Experts of a small language model: 32 experts in each of 13 layers, 2 picks a token.
Below are experts of layer 4 (counted from 0) of a mixture-of-experts language model. Rows are named router (the router's row for the expert), gate (a neuron's input weights, with its number), up (a neuron's input weights, with its number) and show model dimensions 0-79. Each number is 500 + 25 x the weight over its row's rms, rounded and kept within 0 to 999. Numbers have three digits each.
After each expert's rows: a language model's description of what the expert responds to. This comes from a sample of Wikipedia text that the model never trained on.

# expert 19
router:564507504454463499513492492496533538498521485515495494492479521512488513491530506477478499485488489520464481494549509494488499475429511504517497535482511515503505510469526490490493523490537559523491504460437509482475514498504460525457489465
gate0:523504517518479537532538500547513524476462479496504482507501569506475512526498532472518522507539520495443480471473504495488507429527490496537470489497509506480500516456516560499524516510469498512485525493470494514521483497508508510523451499
up0:487484509535528500499478506542513488529502499476488495496526482471524530495533511482504512493503480502433509454492495503510501430492522512504508494495525506483497493477458498481499509470486480447525504498453454499515495463500452475504501508
What it handles: Periods closing sentences or list items, often fused with a word end (s., ed., ).), plus some mid-name pieces like ant.

# expert 28
router:486503490524476466477465528490515490451537497538509508513497504535501496511515499473513516519523510478443483486492533487482484488495490585556508533483458555512460520483495505506528518508500514518500533458456487470497505457474508507502473519
gate0:518485482513450467508504488498493493492524509499534471508527508493534493492492533495489574485473466477443509557488459511470508513514487497468448531466534487472488505448513472476486496522529519490497481482486510474508535517471484513501517484
up0:513509476514493516525465485502561510512555528497515475479513450455526535473469492516493500470466473526485523493468490439466468515522491500516533520512532499510502519502484461478507481473493512480476508505533576558461492505512477457482498495
What it handles: Short letter pieces inside ordinary words, such as b, m, ic, et, as in Morbid, glutamatergic, Peter, citation.

# expert 18
router:484507454506477511498481473498529512465529521556523491459492484517485516459527491493531529471521535518472495499564534530500479497507557523522461508493463582532486499482465512479522523504499498481491535480488536431502483490477519528486480533
gate12:520522472533478498491525509483516493463505511507566475491489512492483470511498493518462467479517475531497517531519525478524495496532461522550480500517514495529484477539517491520490525518508494504494512498460507511487501500525477514497512532
up12:462518493466482535548473511495522427530541505503517484512505522507530549503525527482533518493533463500552486528499459509517464510520456484527516544472478430502491479522521516495507492563506488452484515473509479489492500489461508468492482484
What it handles: Single consonant letters or short pieces starting or inside foreign personal names, mainly in cast lists and tables, such as M(aiya), Ch(itarin), Z(iętkiewicz).

# expert 26
router:566481455495427482524477501480506488498507499512495487523501550520465520493500478437505511512530510499437505513507522515482489454465535508483509513463471537525501550496442477479520503481493524475471517500495504464455509477483507489518468468
gate6:524478463503543538444530499522493529513510481481546472561470523497467512485528496498514513522484534502512518503523526490517507529506503473513458519508436501506486487527463446505484482464489453509516517546515526465500487476483464476478445534
up6:481473457496487508523478493533548517505505499481472504527539473492506488477470459464514469484530473511505504426494517487468523504522510526463523533500508510513549517473527484503529510458489504510453450484483502516453499507494505510491533501
What it handles: Function words linking noun phrases, mainly of, and, for, with, to, that, often before the, a or his: Department of Education.

# expert 15
router:486492475476470499520513527476520530485521557472477475507491540513481523477496507496483510517524474487510483482531512487484488507500554507498479489449433515516489534494489482541540546483460542499465517498446518479488500449457483511485483536
gate6:533517477500498460514487514518440492463518512563459495503462506499536502477468518496490519540521499489473498484524532530506508481470462478480577533521498468480518491505506506467472503482495498485527492521525518526522526484525510538492478507
up6:480505515508538485463493505496495531517495527527499505499476540510510521545485494476511497437493465502537464486493500520506488525506534516512511437500462479490543496509547506526503537513500487500479443503490523534476488505477474455492518447
What it handles: Colons after list labels and infobox fields, semicolons in score or result lists, and table pipe separators, such as Municipality:, Astana:.

# expert 25
router:461490471480501502536475505509505479459507529489496498488464493518483519450523480489511518493523521445503507479504502480501486478481540519532493527479487502522495521454478481483504552482490538431488524528511525423499503461507464476493505506
gate12:485507482505497537474481480525543540531479434553489498446512517511476493520477500446458484477492477538471525505515541497511456503511505454497508496508486493508473488467515553469535483534504494466494474465468489491502528495460503501503457488
up12:500512483512543471427446461507516550507491524496557503490476508522520513525541480492477493500519494469481495529495527523463479511458475472486512518481502523470500528566513529474509501531509492519499506510470456535500511461523521532507492524
What it handles: Closing parentheses after years or names, en and em dashes in tables, and quotes, as in (Mostar), 1824), —.

# expert 9
router:481486482476481516542457493471527495476511509553525507514417499501491477500551476474499530486540500488487513487539518499495499498521502478551530526497462513519482530423528483490518552516494525476474494518508532484488513507485470536485502502
gate0:524493477488493459523475461494530510551458432468498464571523497515530462522519479480483460448495480457541510464542463509516518483476481537526509501509511525488507477499471482474482506478514512519503489539455491485476469539489508508522511526
up0:492520515526525508505514543486483473500503504517545521496467472514497504472490506492462516558506507519497515520516528504495517487541492509469540483490438494546499506484484490529511519556532531527468534530470453504540460489482493548515499577
What it handles: Line breaks, especially blank lines after section headings, list items and table rows, plus the == and === heading markers.

# expert 7
router:494489470499457489523465515495493539494536501482486473502459482445478468483536492477478510501503501506486519498517469493453484453441515487497476476463499511510477515487479480510516504464468548467508505471489522449464495471518542518473484510
gate6:494495519470476480510486487466481503538506526527523500500534482481486498522486519437433494499513501552487480485520514559469536542514438510488479511492507518496499518466484493547475528493507552483480498527471522518491498482499481505481486536
up6:481494518497476482477515527455515512465486485455495480563478531510522473456529475494520488510501478490494525516490528508499487539519535499487503533506534481501510528528485459501476490556476528493502458512487476486455502501536548504477487512
What it handles: Prepositions after verbs, such as on, into, over, to, and event verbs like launched, received, played in narrative sentences.

# expert 21
router:504483486447450469487477557496479507504496503469477518428473466499479486505526490485560508494503528513456504515549493531478455468494535522530478547489478504517465514452470472532542498465495507503452535454487511487515492465457508504466479526
gate6:473467488537573496512506510523546509475497504514522476482510517485491502490509485518481485511522486504492466501509519495492517484475472476533502506476502524512486493548517466463533496452454511532512514465472454479509525459524477449513473516
up6:512516500497504499508493481484485518499520497485509493513480513520462447462540530513499453508539569497516482502494545412527477491446520492482559451491484516467472476510515460510535487445531531500468520492498444524487543469513487507491494515
What it handles: Prepositions like in, by, at, from introducing places, dates or makers, and dashes opening list items, such as music by, founded in.

# expert 23
router:520520480501468493502483517504488519488550474506487489477507503466471546468517451477510496447515546508502459496523539467483502453468540525530530492484494499509455542457511498513511489504470509463480522495507526478478503486491469545490465540
gate12:537507502487496475472450468467498503435514485487464473519525534493532520477463475544496490469478528469497507490515481519494505521518505522507542483500494533492500541523519449490523529468474509508508495555496463485489516537508508467488541466
up12:489484477512476557510509506486507527520487510510562497509490490484530542491559523512508487491480494515472508531480480528501476511495521506483513525453520512478475525534546489557492531529465495503535476476487481482498517524498440499471543448
What it handles: Two-letter syllables inside foreign place and personal names, typically right after a capital letter: Sh-and-ong, Z-a-ire, m-ad-rasa, C-or-inthians.

# expert 5
router:535452464523485503530491500524505517466491524469502479519492501506473531507528502499503523487513522477479509475521506520491504511465529548513494555454490524501500517475458491513526529487482524423507530480527543495437497502503477504449474534
gate0:494498492468524514485501504503519509473478484503521549535444504451479483490474514477519480505505484481462475481506523492476544475494528530484527500459492516478501487502551560500502506529498483475481519493486517485497542457496470501495472513
up0:473556491484496508557493537518516475491464465465526499484498477493501512481501519495559479512492488532495486521485502514513493501516526566512495517503481526467513503492491496475524495507446503501445522546500529498487475524507511523484473530
What it handles: Short vowel pieces inside non-English names and words, mostly Slavic, Turkmen, Romance or Japanese, plus the particle de: Wojc-ie-ch, geň-e-şlik, Be-el-zebub.